From a checkpoint of a small mixture-of-experts model trained on Wikipedia.
Experts: 32 experts in each of 14 layers, 480 squared ReLU neurons an expert, 1 pick a token, a sigmoid router, a shared expert of 512 neurons.
Below are experts of layer 5 (counted from 0) of a mixture-of-experts language model. Rows are named router (the router's row for the expert), up (a neuron's input weights, with its number), down (a neuron's output weights, with its number) and show model dimensions 128-191. Each number is 500 + 25 x the weight over its row's rms, rounded and kept within 0 to 999. Numbers have three digits each.
After each expert's rows: "mostly gets" lists some tokens that are sent to it at least half of the time. This comes from a sample of Wikipedia text that the model never trained on.

# expert 15
router:497490492481478542518508510504507501491464499479469509526447495524497518496526515506498529456470542544439522457534511507468486479453545504514505554501496506490476523451483517478502478501451450
up0:451463492489530489480535537502525518546542483538494539471519534519505473503529481515470480493490522500497484495461527482535498525499481472462496524525496485508482536514531523452489525505494433
down0:475482460481476524505469518517521541470524498490499494496544470516548482505520538494485530515497472501499472500490448492470494490569495487487494520509531461519516496522519478478424509500495521
up1:500477522477477472544479488508525510480503532490555477533481518518521540488497523482516555482494482501488490512544521487486506449464481523492516512477563503496533525535512518481480495548490532
down1:513478450480470537497492497475450463508512469482517526532535479490475496566498514556521504474454548512488554501487485506530509531488472484490482537523492496516495476459488507473516471514508479
up2:520518506480510478529525506524474508496494544552486529530524531540518494483526475481441490474496507525458500495502498502512496542496566521453474526489524435499459524444515470513507457461492473
down2:496515528500503453522482509492496495477471467490488520455485491492502506498532545490514508524489488489499488506514496474533488498480523485510491509483487514548465519481556490496543546496499514
up3:487556522529538483512482538493498527499484466533551467504519475464487488507533510455503485500495478507478476565534523507514484497525523518483536473467528524536521525558472510442576533499504453
down3:462482493482557511515529514491525497459506460480487517474526499500516512500490475484479540452485482494476467533507517485516533519460484501515497489477527474508478516508487517473493459499516494
up4:476491492467485483472508466441518484432480459506471477528469503500493455494505496521512515477480517484486491501532522476448471473534499501491446511502519509499560538498512495464535487452514460
down4:540493477533501498488511498524541506489517488520498468515508503530531511508479516502499465478506475509509436506485522502529495495449509520446490493478519488517499480495479479538518494484501511
up5:516446532435465517485491498484489467511498498509517501529535504518481494530500483527472543463521494459513493458539497490483518471512513520470459523470473503538491487513462494501495478510499450
down5:544487500550507505489489498547495506530488491551502485486491465479529544485535466531495472491463490497519462470470515474445506472459455508470497509458458510520525502489528514508476498464482496
up6:461501512490487494477494521524479483492470505510516552478466453513505519523486531475478515480503503484472493563494517485481444506515484530517512507453537444499506500492491508472448515458520525
down6:486490514538507518512481496495484530522488469530501503478438473513452491506481473500505514499458500535559534427487529525458526478474496496537491512541486531505528498495504515540539503496522503
mostly gets: " Cy", " Phil", " alcohol", " Medicine", " gene", " Anna"

# expert 1
router:479492483489480478492484515522545518523500492458492538515484482463502556511518514530495524497551504521497482473503488513509536479457520480509494512480517498434521487501513501532503485493486484
up0:497499516482497530512536495532547483526503518531509510471486548524498497512475544462496437506517526523541503470489524509514496496528474501529491503512468482486470473492508431478503482525463542
down0:511507496501478512515511495526507468496507531545514558521544515499517482472537524526479539541485486472488525500525486518501510511503486490472518507507467499521498514478513449524436478505505504
up1:462486463539440480480553489508512477489505525470511482511449455488452473465520510469518526511507494458474481459450530527548484500502494471560511507477502490508451549537496541461502510490523541
down1:502524508476488487555516530507473458496507480501536474507503457521494468508509506519542468493505435499490456484521460512476511490496494470486463501545480456541509477511467533523460511561496492
up2:483467541480516502505558518471493515507449483482516505492463537500499496500491503504453519495461572491503483507496488516472500499486499519502483545486502524461501486484521474516488440511522484
down2:473499510493465534506534514500555495519475487509497494479478526489477496515523510505462507483492522478504469489509479542511421519547525497502481514514522532488490513516508502463521497512522523
up3:508506500510528507526474477505495532541515481535489535523495477498492510500509478514546515465506528535520500467489525524515457503449515484500471508492506455470439532517520461509480533481494480
down3:517501476515518460516493500515487490482527481494468472539539537503494464529483514479535516528507524526507501457562486507481512494541484476504497503503521502505472510532486522477488489531493478
up4:457478476462495512549510508475513508481495517486510491468529482511496497502496523493524516514515536481511534500476528475473548500482501480515508451468468482534462482483491476461495479509532466
down4:451455456478563508508506557495510477508492473502483496536523528510485528538473482473482501535490530484539516524506489493508491480504512534465519501506487537448473469519511523502524499476483529
up5:504479482527459509506467493496513510486518477493520483480504515475539494529457552502484518517522489482490507431466497490548536521468486529467490544491504494497513542481461471447520514435513492
down5:494445507479527445479487501489516515517525500535468502492498515533498495484487510467500501534505471485540461456520459488535494497518481481477462463541469496459524483482466485489549504501550510
up6:455544489479458466492475479494477487534465477517545504527531490458459476477502526528483535492505492458496494495534502476479502514475511500496499490545501481471527493514519515508503513477492509
down6:542517453481508526521551518490486516475508533512532528455470531534500485482459528501470532496504487499477535508540475489503470487508469485493464500499500429472543473488456476477523511536485459
mostly gets: " Murray", " Puerto", "ddington", " Olivia", " Leon", " Douglas"

# expert 16
router:495501464470502556519490512513493436528511516499445557508497517491523515513498526465499533470498504511491525489494501553505499520484519493475515497495553486498487507516519529475522492471465519
up0:498497507483527512532504475500519458452494545467522492461465509482486511557493514506510485503481507496512518482443492532494499492483473497529552520489576455523505494486459481490491488498470493
down0:494521474525462495473513498507532529516517477483476493471475522478501531502493501528472499526532464488524526481514514498505520478499515528503499555517479522538494535539515513529512540462503488
up1:494543555502521535503516484486501500475466493478508467517543485514509528487465503513543513505492484522448501534474477512511480512492484486501483488468527517493498518486500545511454534505539473
down1:491499501456463517505481532526476481520469457509552514510498479537496498487489548483507523502535501493490518478465528503529483492514494467515482529472478529498533503480525490513489498510454483
up2:500496481501517523480508527536483484477550515540498500506509526487498440490546480526507505499533510552468491471503462527507515497499522501473508492518523526498510493516537450445509490507517495
down2:505498465507497466546470502509515481526515476509425487493527513491540491512500473472497510510548514473485530520461522504524502465496506512505498435574534508508480441517535490493532465478497526
up3:500516477518520516517509512487484528517513505542515488503500487509489474498502514449543515497544476516489478520481486453491483514517447482474508493514452485515511547483501506506537492505527516
down3:473445531468511506471508507519480530489478486493531479522508524481474476510535521539472477465505500533493527515510510501522483464467515488503544540528467460448488499508506512497526482504497500
up4:530500524461509497517498505538495526464535482512517488500492541509500498457527504488490506541511477477492512534532467528525545479494499516481537480523489520456518459487512517445504512481495503
down4:506499527518485467483499489509494534525491553464497443495490434472477510485508532487523488507482521514565503508544529516443529517515484525483498543518511509490468517493490496523491449473468454
up5:491478494438490486508518473515510445520507499490497512513466471525524500475453537494514466497523467478523529492527520529502504497455517496454465520510499484508484472468516489467511539530462519
down5:445499523425532481534488516514512459496473496516535506469519512498530460537471503498506508478454522499495518475460495538494500527495515470531469495498500447507492507510481476495491515491523479
up6:525532440454526479493505459492520473520491477459474515514485491486509495528469535555495483486483489515499545470509547509526546511476533476529540481503473497492454524542465531472550523484461474
down6:487505546525497504454519514508544520545477517496476489494495539499511447510484496502538490482464508479538500495481461477492490491470541492512494463470509520495475502488485501584527548488486480
mostly gets: " /", " →", " Apps", "Gls", "]}", " ESP"

# expert 14
router:474464495497521502527492516494478526515482494549495467561499497482497534527535532479477497443525493527470502461533511500494512527501460483497494476492483481508500520498519517485533453476487504
up0:490491501506519478462535501486530453502530487484507521527505484488511488530469512491490552503464520491534483473454495490549503493562476479473492499538485487539508506491525543539526475511526504
down0:493500493518484471471487527454450532431523530481501488500489530486482501478509482541484511515501463501489498479482507517494506497498470526512489512504557491490501500503464537488496465513485515
up1:483524469519535515511515494463476480510509447504499496465519530471447506500475481497487498448529491477526512497475474496503466446499472503488470549472508500553525459486469519504442519503517528
down1:486512526511498498527493532486514505482528509524475491517485545465481453500524547502485500534466467505487527517501473467507493544500543495499479497532545524514478493500456486519487528470508466
up2:479472520514465524499539513533498507522549471478514507487491499436507536558521512487477519456486532490517479480530488538490457496489515496517500452492487495483460523495467489509461470482529477
down2:494446549538489494486557587491512526504455508507518537520530495520469507455519512458485480508497480497497478495497513457515509520536459525509486472481516520498515494507553520473531461496500486
up3:483521490478464497518503491514523493526469485506469461506494506480542463549479533501480473521520508451498454520499525500504484519484464545525545516536537497496483525463509473515486516511522481
down3:510513466483502493461496490528482484510504509501519464497518495538538504420481479525476490480486518512523510489484469531503492493498489517515497501529460473533505501501510469536469486498482470
up4:518495479462536505474513549473474527480514488492490518512480482531499514495547496469514498499506491478500492444461509508487465510498482425486538515554536502495495494496513498516494523524504498
down4:474508468493436511523449456532520477486536516470462451477473516527499530515518539496508515486483487462502512494502496470568509517495475473497498462521477465509504523507465502557465457491490490
up5:506502503518523520520503459494491506490551477460521556579490469473451542501514463519532496503498508494526473492518502507534505491475483477494488495504477524524571495544542479494509503514497529
down5:543518520523526491488511515476522476538499493529504542492515484478508493457489468544539502509495525509523465481449519499511553484507520527478527531504485493524479495572474457520464518526444510
up6:487480490477522517550514514490474452487492506491462521513475495492536478515480479496472445469463546510495462498451496468488510488495515479505495504462508557519449488493508530494486534517517533
down6:450487493480519505481499496475473515518520461502479519485527501481504465498507502491455559555501512482482466543526491496516460485502465545491478503492482534513511529491488479505486477526471434
mostly gets: "ović", "abad", "ić", "ski", " Singh", "owski"

# expert 19
router:487487497488487508495538490483491489500498536506457520488510495517515461472525525522517493521472457527499515479518508569531507501471514506480557518504487479490494477502510507508506521525489519
up0:457477478468503477485459526470462521486523460515478525537494483515490469527508506510497515498495542544465511474505501530473544426508470489485473512492493468472472430512492523450536487519449531
down0:536513498524484511467503544469492504503472499494491453524487518510504530493531511503501475469481532516514513477551522497490504484454478490518511476528544506502525506520455539489493515471495480
up1:511441470516531479500503467500471481514495502538480558557515490501472516510455468523495509483492479500494493464501490488516505512528483501515535497494539498499492522535482485486519450474479462
down1:493471496512514439519523455533486482507465548453526542452509534523546498504478516509486527505486494468502520510481492490477515503470497552501535493512536512481495485436535483482500492492487478
up2:473530497517526505492480538526485495536495527485541530498502537573466491477506495517496514523503517510510512530506518456493483456525491456523514544525530470514451486468492532512528500508451486
down2:491544498496539466532445480467468467491538482515505494511486468529492471475492497484507517499470496546527517474488477513514504467506541502516528480509502476442510553483503529479512511495538485
up3:484544501474568508522520517524438483515463470491519481523488515475495517485510472470488500521484459477481532496527521470463471471521557505519540491462507490495489481529516551525515512514449530
down3:512512514488462490529496561492515526486526562510492481486512499498471519463489480527469474441479515492531502534501489492525524466506528515493501502539477467544496497524520524493500463506523467
up4:506505502521520514544488508509520489459516492448507494539422519512531550527515508500454539559449514544496490521487475522500474512527503506514494495522511451489506496513475538526464500506514516
down4:495494505499538551512483450484534494504490501482464464481493508479508522493492540468506531533515510483486462429468512523502535505517520500532478485516551500507498537482503479520495524487496511
up5:510505512422471509510511521491513455513501512445523499525498520497491443478489499508516480461474508541461539442517473520469480528504459504476525522521505520507455503486524489525477457514471525
down5:524497544519494481510494490522455480498480500507504482515493495536493522464494542495497482481515507515512520497513496475489523486538495546473560497545506516478509453522507485502501510475558503
up6:504499518504520509490492477521494537533486498468513504486479530511514522499528487501500450449496510506518469531484506495498462466527519535532510481507496515526493527474486523522490476489500464
down6:491504507513491503511477511477507457533527495493504468500523520509559517503476497478513506472515513490487503510533505481498539470481499501481518483479542438513477451515448490502525498520551542
mostly gets: "o", " Mexico", "mo", " Joe", "ro", "ato"

# expert 12
router:523497491457494510471489497520510449506523491483465534516465509457492489473536522559504500484493507547520488512494524510493519494449531498467489487557533488471532551524519500479499438508511494
up0:526493461494459485488505506502496503524437516474536524535494476477490526514487465512526437489459495508521496497524533493519522527492532565517481539526516496486425517485469516489509520496480496
down0:557471516515524528495523500523476488549524540509490510525541501490516499496545495514476472508456488500468521489474522518511479491497463495511516460548530516464525488489478504476506514541564468
up1:557473466514502502519486500505506531499499505479503455472483532505514530502453524475507490540499487464511520516524489523499537475505473506536513497471503554465516500515458490493554498529483499
down1:548475507507524493516551482495499506511512524494497506483502536526533497505502461548503493460558514515541454489501486462518471476502419510465505480520520517487491480532575533486476473506488541
up2:469498511559497514502530502500502510452486454494509519548484503516526490434534462506463487530494454516518493484453560547535478491529477515513486492490509442501521486499525510519481473450538488
down2:493545500468498493508553514544527456497479494519463469503547515522492557516492519481467466490496489488492526489516457466495478532499466517485490500531488479485503515528468489484510450519430527
up3:557473519534476494466507503489454519476512485503512506527477506563492526481496478455489510490506476523548523551487550524525540478497530487510497468494514492468552462533531497478505477528481521
down3:480569502493509499494501470446490471464467553475508502513494469512496491500466492509520512468534476458551515486474493509530436474504516469489532550518520522488500500474485490548515458528511484
up4:497490533487519489501480475504520499491474494505491518516504482503526506469538500477475495538465518470521540501476486482518501479495519530539531488490540548450517480498542496451489482535499492
down4:504508474502514464494503544519464471533563462471494490480533476526504510502462456506485495533474479481526513541493486508452461525505499505490501507474494499517494525487514551501511495484499521
up5:514532489463484539483515486562504453468446524540541500508495483500565514495539507502524477515490528498488514516478504486519531520480474490540495473507494495493488501497516466519504503504475498
down5:522495507507518494502490476502534492474507540529522534490504492516503508469520478497506470549478488461494495498503497462522481517492513496520505473536514538533499476513494502506460509491471505
up6:490467501414508537511487575504495476505490572469489474554505473484461468457508516544513524452499495505541489480558495510496493438525520506518459505516509510572518532477487495504505509491490529
down6:480465453461510498503497472550482481471468472513504480490513509558511506475489539520416491493508540484475506471527503496492518509522465524501510527527507484487515495463480498511492498501486508
mostly gets: " with", " by", " With", " without", " By", " against"

# expert 13
router:443529491462517533497470489466544474509507505508470501468486535501493480452562519543502495476511494531485502480534495522515485464499509559496506508489542463489491536525471581488521490512489485
up0:509493524511482494564509496471517484465492516484501525488527530465525515547508486485489503484518518492521514493491459471499503530531510522474528504474516483507456500567510491484506476462499470
down0:509519446499538479486450459472478568477507517510504468502518502510525490485466464507479519515462501499480513527467498486460503525511515516520477448488513567480510475481491423475531486482537493
up1:460536502497499522561488493475450492462483490514571500502503542504466497506531469449502487494502477513476482494478486507523525498472543499512527485469550467465495487490530446480472515544459549
down1:492488502493536479463520475498518479513507525525495510531471469526492544445540522531473503514479523488493563508526445519515504496500509502509501533554488493511524485494503416532539488492502511
up2:497527483522494493495527539522515509525482483495464525573504472507501493518523445523537509490498470494490481474544472493506492503515521532553506479474480553528472520473442512533520510559476570
down2:479500455467466534544503459520513497486465476516491501507554546523537482469499547474455478506518493510534488503495503522518497477501508527505519485524531512512517477485504480504511532488476497
up3:461463490512460493474481507552479559507477548494537488525514533502468496529510481517493521590543524500492515459515501524506464505486481482534517503520497542472464533501503485477484531465473473
down3:514480501531493516489530583507518468516528516497451522514486515520493508510533490497515497514461457526465505530465458528530494491482520505501510525506497486547485494473544505514524449475454493
up4:514474469498475529467484520523469502530507521482448487477532465491475505501460471522525510458464509427528493501511475512534488467470497511506510517497516462495495499493531523479500477524506479
down4:472510501453465515501528482494513485523509513567526514502472494484550525506518437493549532524490483521461526497538537505509516525501478474509480514498504530491491477517536469482500476538491498
up5:522487504483526494471501498512494491549527515511507523518455500473501515485548529494484480472530491487474529493497505538512491487473497484447543512515518505482490497513517543463485505533452464
down5:521499508471526499534505493484476509487529509525547503496512503508500463489488490468508474490477531492497504523498477455499495533544494469470487480488488525482504510511478485534476518531539493
up6:451479526503499524501564505457491501526498482488498508508476533551521478488477518456508522527525489517502442482468539500511548486501499530547534488454525486495506519494482504483531473507531496
down6:495517487482517497524519488440497463508478529524493486448554524491481507506553487478516490481504505504499479548530523524480494495520503504484489500484500496464519504508480519480549531506470524
mostly gets: " which", " two", " but", " where", " three", " four"

# expert 25
router:501510490439515548481492488485499493530488521475487503517486513475469554492482538503499502480512547493519534510511488525535492484476521469523549510505488472479509471528486475486492494505453453
up0:499529532515498524504549501488485503479496489497513469504512502499483489490530495525476465491504521508476462518495548504519516521504494510488446532465505488482498574510521468483482497489476490
down0:484523526480471515544493470527495476542504474476498465491458497509497501553552490524508475471483533467460491476499511497534538503518514457543510441500474489507479482518519557477481507529467493
up1:501519472480483516488536513506500498475500505508509501540479531497484547473490536506478511478488534489495484532494467498527488452498499487534518545522472526489532478549492491465480498474503524
down1:503501536494533518517490520520451471527452481506538531450507520471473540500504500469486478490493502530527446465528539505529471534496504482477500509507560502464515457514527516506495507503493498
up2:502539511532522463521526509516535517523506496474498542447541505483498490525496524511561514475494506463516474496499493492490511500491526476492527537496480486511515537505483472502542513529459508
down2:479472475511482478490529500510498512499518556532534518508518502445499538455483507513438514505479510502549528464503486475467529510522536541514529511511533498562518519527506470507505507498519460
up3:519514531506499518517471464504525481487480509492471494501472468499514494483504508514461509488463462501463492519517500495485508466457481439501533457544464526482528462492486515526462486529462513
down3:479501495508508486507538519485551501516535519511505458500541526476484516492512532498531443485542514484506499486476507489528508529528477577490536511516522489513453492507514488534505494527489536
up4:510504463492556496518514509498599464495481528456500503485465494516543541507521469511511493501488500467519506483476511515484488500482496522485498555530488481496531493435514527480533548522513455
down4:554559433516503446508509508529520485474501524503463517526487514519517483487502507527513527495479507512492547454454500510537497444551491480529533488489543477500496516521493535532475521470489536
up5:496495463490551488490522548503481497529550549484455518514496491493490474449520502501517499451475445515470514540545507509455491494516517517498501531510505503479496512508475494498492478524498474
down5:526528500523514509514523476485470467548497506470493529480505478428500471523491538549504451522474472493491521476487455472484464467510492486435486516464509468488502518480476522517522491515507495
up6:482503483492522496517501482497486485501499477476518504527484491507507501485529519530506496494490532494506519486518482517522435511474525503479507500487457499551451486495515465489496474515529514
down6:489525480484472521506495490484534481460512531542473492528507521471536504502495531526529481494443516518473523492526485485507486466482453533486509486439565481498533506469494473510505501485474508
mostly gets: " ex", " sub", " inter", " Ex", " per", " non"

# expert 17
router:473483487482517499516493509515489482535502510476462575514532514472505512464507533495522485502520466567518549516495485470480494539512543559497544489534512475503471495498527503474508497485509509
up0:498503525510489516472519519516473497511510546560512492529534495478492527485509522538510509526470504499526516528480588532562491504516495501473521511470475463491472492462489452509500491481535510
down0:478517474532477492507475499497510500515498520494520461518477445475498519543491480509524492545502510516467530513544510467491525469507496495503475476529472504495477506475493485519507532496512475
up1:500500486503509532506491491460498480495443526501472522472526506524563516503545490508511555534491475512476460546517496497496491536506530455473502495524528509498488459540526503478485490495497491
down1:437530505511501506440507492498524503491508502526524481499558518518497493539528516538487539493489528517552501479546441479518536495558475459502479538505491502511497476500518486507514509495497529
up2:535457514495501508490529498575528490508494527527513468498531492490494526468488500487472459503526529522519507470520531480453481469511479498527525501495502491489465467469444520511498458485484539
down2:500494500548502463491526511497470490467532474485498484458493491522511514480478506526507507495510552517519489472523520514514492522530467454529559540486473468512490489560496491513502539511521465
up3:488457494531570513452498481520508535492521494512444525529506524492516510502491478568453534511524512540526464505539536515521497449523558467516498520549489459552461524539450483483506464482478454
down3:477475535475522516494491517482454503461501505512475472502523528503504506488479493522506484482547504498517490560505497506514537527501524501479516477516464433429483485495502505511507534455504515
up4:466508524476477469486531446485503532496513497498485493502524503473540477507504524522530475492492464484470510487512487481541539530492479467509489517522493549491503479490521457565530479470510534
down4:464511498487516487516478502530489519493513473508470463504502482516526483482516544510480472557513533521509485483503529474469499484492502488520485492522496503501499524508471469521499490489456494
up5:491481510515501460495473500467512524523463521509466546496515507512549501521516518480495486505526493520472472509484441480496481547542475483471510480456525502470518481515509522499501496486463459
down5:526470528514478498534475535492477459501514501504500526480501505515491495512554518523538474519492492487500466500520525478511517473453495473512492488553517506516513505554511500498487485531484517
up6:489499505479497508495523513531488501510545480556524466477512478491488487522526517517475483488504555479475497555524503479541535476517494507482506491504471513470526492527538544508456494545504521
down6:498552550503499539507520506451538496514493515500540560493506505515477505501526482476479523502521495539543498463512475508518487458523497468517527457510529489477518496471536524461508503527557453
mostly gets: " Wil", " Eli", " Han", " Lin", " Henry", " Hong"

# expert 7
router:511512499520506564477553480527485488510478475510483540493492521494508528476484517523521490466524498532478512467534508531510519477475494495487501516504577492483502504524521469465515513514516513
up0:491468508501494490529477496442485474465535486487526509480555479459522523514512545466497522486431473491483475509498482515495500511523549517509552482498482518440540492521486493491505489501512472
down0:498531519488517492551487485508475441500526561527508531515494477511500502493515533528477506485547517501456449531466476546508499466506507472512520480514538506537529520486446464503502456540441515
up1:488433520496482471460523512514524490524512456523517514514468497457513481525522513486519530542485512529480505467513512471485515520504495478508522494481535503536499415540460496533565498469512533
down1:500504503538480486532516479505482484518490509498473493465518485460496510498514493524472492509528511488467505497504463501494521495510492476534467461477471460475500513517500516500523538506511445
up2:555507504511460495497471531508458511493500460507498510518477519506471506506537486481499539498495496496508512502521509505547550506481538449507526505525499454488562490528521483533487498483475491
down2:491526530517500502460481499473534525524521489493492455467538512501464471494543536506495468484491478525489496512507526465488497539504477430503503456496535458477548480464510444493527472495493501
up3:508464494499502488496509525524544488522506510512511512525523468511467507466476507534549481536455527485509531480540524458520453564551511483525532515494522498487505506528528518483512497487531513
down3:502493487469520454509468518499495504528546516508483519496503509459511521509506519500519542475480513491496512486487462465451529454538538536527514459434539464494517539491520502478511471478508530
up4:443506494513497553522491491462529510509492525556464486533508508488529531505493485469477476488530498497522475494518502542506453493490508478518504492517560479501468496541487495523481507488501469
down4:474486509528458475488512458542511507531503493507536525488422479501474517509493444475474500487532495527479498485473496461489495512465518513455502496496472474530462498476514494475497477500535508
up5:486517486502469514512509491494467479524510496513462510486489487501507518499488513483456538534514530480488517479478466501516524471547494489487538511508524504496441550456529520520495482496489469
down5:504517514511498489487526492496484511541492471540474489484540453465485530492505475512551508439501510496479477516509530522522495500469496506507504522430484482516520475506465502500494475485482494
up6:499459481488490504498492496479500509544488514529506535523506531482554512502499479478541502493500534429445486467520514520543485523484489508519515521513479439511439493509497475483491469497466505
down6:493481512470495502522479490474491480494569513523523505498450463485483495531503523525447518475483483496524508520547509537486518469514512470487487538507510502436475527513481507498541475515526520
mostly gets: "|---|---|", "|---|---|---|", "|---|", " |", "---|---|---|---|"

# expert 21
router:498507506488513512498511520461521447471477510466456553520481486474513528442520522499529531520571484539527501454486539498495528491474492502457514517471500496497490560510511518496515506511463494
up0:565478477471459486527502484501504492472472504507488523464471532531487499505462504498550546494527483487490472566552514461452472491485489487492524529488514494463481505480543463461556511513528507
down0:548515530536542532508518543535509507478478495527509481514471465459478516515505447492477496506519507506479492502505503508498491485511522497540516485483450538490506482492461513484505491518511490
up1:485507492490474489524524519475533508446476484496443531494494474545520444489495517490491507519555491479506500520523536490469502541482512546509512511506493498499509476510468536521507469504535507
down1:509524483488497514474473494556505523498466484541491526492545525471483510483499497543543497534488493481498500545514508445505507496493482523511505500498497522515477507532497514496454519526558480
up2:489504534438496509497534534482509506503508504460505549509454514500508498501547540509505484503512518482473540461464499507481494491454516504467547518473473473464481594472530501493506547505495533
down2:507513473520501482525479506475542492538508481496479475518472474490506449481489536546469505486544522466498540519457475525489509541489494477486486504482518506495499484503477469493537447489518527
up3:499496485500476489528545558500539502488495490540485491506477526500563500510447477445525474520546503478507480528477495502546562468512498497513497491502515502494501503542503483534507507497533477
down3:497487521519483520489487462468519496506491507487483503535496555502505511561498529487511472470459502499555544502498504466521526498510499534480486485479516451487508475497534459546522486520505514
up4:472479493496532508483519481508504522499499469491450505532516488515555489539478488448514492512532502527513499552518498512495507517487487529513486522554492514492477501483479472534498497542504538
down4:488480473523500542484500493493502530464461540492470503505506523554445519481497487443523488514452523494497506531529496514438475492490475482471507473515479507533493524476537497497525453526477487
up5:487534517496500508494493517523478520522494501504532485512512502469568564501508503516526567502510498484542473494515496463482551494512462511474506472499522496549509547495478490546508500547468514
down5:487495490475482508458480497489502458539535509498457484557503499479517515493497497497534531465473515495471488512513527477530536508507513515519495527499492494509476512456491496481518502515544506
up6:451537489520480446508534502506518491507539487500515518509513499494474546476530476476494499547458496489491509534458487469499516500544481476486462502532528468487518459510495520490495506517469493
down6:499487475525491491498461518521461495499517531438532497505507525516514482512543477477492488473491505512525505482509480535508508498496495475467487525501520478497520502493546530548491527496509524
mostly gets: " Sweden", " Sam", " Sil", " Shi", " San", " Sol"

# expert 28
router:443486461489468539517488499540454550475488491496492534513527473501529491493517500486486532471540435534532494463521488492493482498501457523508502496499565521464535516520483482482525508507484517
up0:490482517518498480489479507506518495503494499498526497498524509474516510478512465543488446510505495507501489459497490492504466517497466494498550542532504499486500481517506496504528503487513490
down0:499535497510465487477486535499485481473459489496507529503538452484480513511505500534508447500534482522493519475491496522493535497477479460463493475521499497492509503499536512537519498476470467
up1:517475533510473527508521569505492508503513525490484503469524498529503515503555506516472488475506458525506482470492508479510501465520504549482442498508468520539495454513473470497509507549496469
down1:496551490469481489485549490487479477473414499475479476479491472545542509532498492582479538495539455504491507480535502467502494496476525509479489532504524467529545527461520533467545453486483506
up2:481460521496493460518514564511427521523447492509504496472488490476475482505507514512536460507504496505542500481490494507467459475518489548538475548503501483542470516476473431453459451498541508
down2:479553423482510553510501472496562493509565459487446463491496493476493488493475478545486472524460511480513553471502478492519496531478509480490450512485549541492501459482476488446507541476509524
up3:497529522489504476442493476494449474507462525482498489507548489527495529516520503473494482489495462460487532472490473523540528513491564528489511504480505534501517534457491533515467477482518504
down3:512522460524493513479502478514468488459487521497518471518441459513516524480467490463494464504499559553482534535534536501494479502491515503534510479506532494535508520502462527488498503521501470
up4:484509494469539503470507524490501500490520555445568517508489499495453520533508480485481508522531545469494547541493530533505545497458487510494491505519498507501503460486545502534506486484514498
down4:452458537457468480482481511469480538503491527504505536456488501479510505471512496541463506465514467513522520503487482516487476523520534510485511487476494484546458522458482481474516494524524431
up5:500491534464527545494545480526532519499483512523515499515466457496528513493507457511471554473488492517451453491505469487526480477514471471500528515527490477479487507466475465507489468512486471
down5:507476549515461487557449511501488489529504480554496511480534504524487469471505508523502490499509467509506524484512527486457491463482476500540480473496547560454461483474497542495460531501533521
up6:512553507540501526464430490468493480542497500491513462494457516507500513499508533519451519438486514502493500476500512483501473452487506526518477476537523533461501482489501483475521501501525527
down6:522480508499498471500501501508515475483539487500488497481477512542493481468525499494481448450499515508500484550479514551494509506484477489518492455475499491481494490486459494502510485463502514
mostly gets: "–", " BRA", " Mc", " Mac", " SCO", " ENG"

# expert 9
router:500523506525525522516521526498502475508481538517488512516475512496472525516486506535513534521477504540526508514546522506513485469492494527469537479473493509495470509496502485519510463475504478
up0:512497456481503523497530516506513494463491478506493460528485474509541518492500479509497508499487534485489471476473537523524533494511480462534519498509496499506511474477502438505528497456528513
down0:492458463510503493523508496498533462495510528503516509524547521480515522500498523551505505486493514510527522537489516516508526518522492496513553506478502503496544498512514519476482445470485538
up1:488499508506513503417503487483514501557497529472515475435479537480497505529482545495477465489535475514432495534498458510499492489493494490499481525494531470464517449508476528520474483521487491
down1:486506544434531487523514476480486517474490514470510506507491517538549549470514538512486532493531491511509510484463499463525494485491525490515458469439504527511491539501509488512516461526492505
up2:507525473537513485501494463498468485496486497517470464524471530503527488515516476474516469531494513520494513480476506511499492496489508490515434504445532499463524481474444494503500517492446517
down2:438502515478524477503470553493506529517498480467511526520510510453500498471495479539495506549518504513506478507529548451460491460542428509507508471537490524482505518510514511437479480504536505
up3:497517497490473483509477496490507525460502505462520466493541507483527490447519468486499504498529513513542495476464436576475555484530503510462496519486549555481494482472479502531506489457547506
down3:512529493517533534479475504472510499496498473491500471498512513507484485533463518525493508502496495474470465514525503522492508496501472492553507470504481492533478501473489494515482515455515490
up4:435491496510534530517448500454511494519523531551462479474476493506479495478546514498494505495517473493468473497513509524548488523433461487476506535466497523531475489512501539509486530491528513
down4:523513523471512518501557520526507535492486522464490482485479515465461495560539499500501491508504486502541503498485509473492507502505523497465471493580563496466509481516541454503504506487458497
up5:506464505518500530478510509493475505464526516486488428506513506518511514514504496490485473467496558509535555503499476514518456448458500550479544502479509517534516487502476461495518469522486455
down5:514481511521493457496496522535471518519482480541503493520506490471512467509490488461511492467511476519507470557442475510450480457527507502496493484487510485513522484499482534504518517469487493
up6:460501511453495508478478511526509516511515524493521506478476488494522483495488535529473496501502513521496483485474529514472479514515512476483497523469510487544510532525479520500470526530512474
down6:468500507521533489503495538505520499522519520519531501455488486509515520496521487514471525534470470488500527496495477491536489524490510481509499497515520503531510479505487486532547507524541556
mostly gets: " player", " director", " son", " children", " Minister", " member"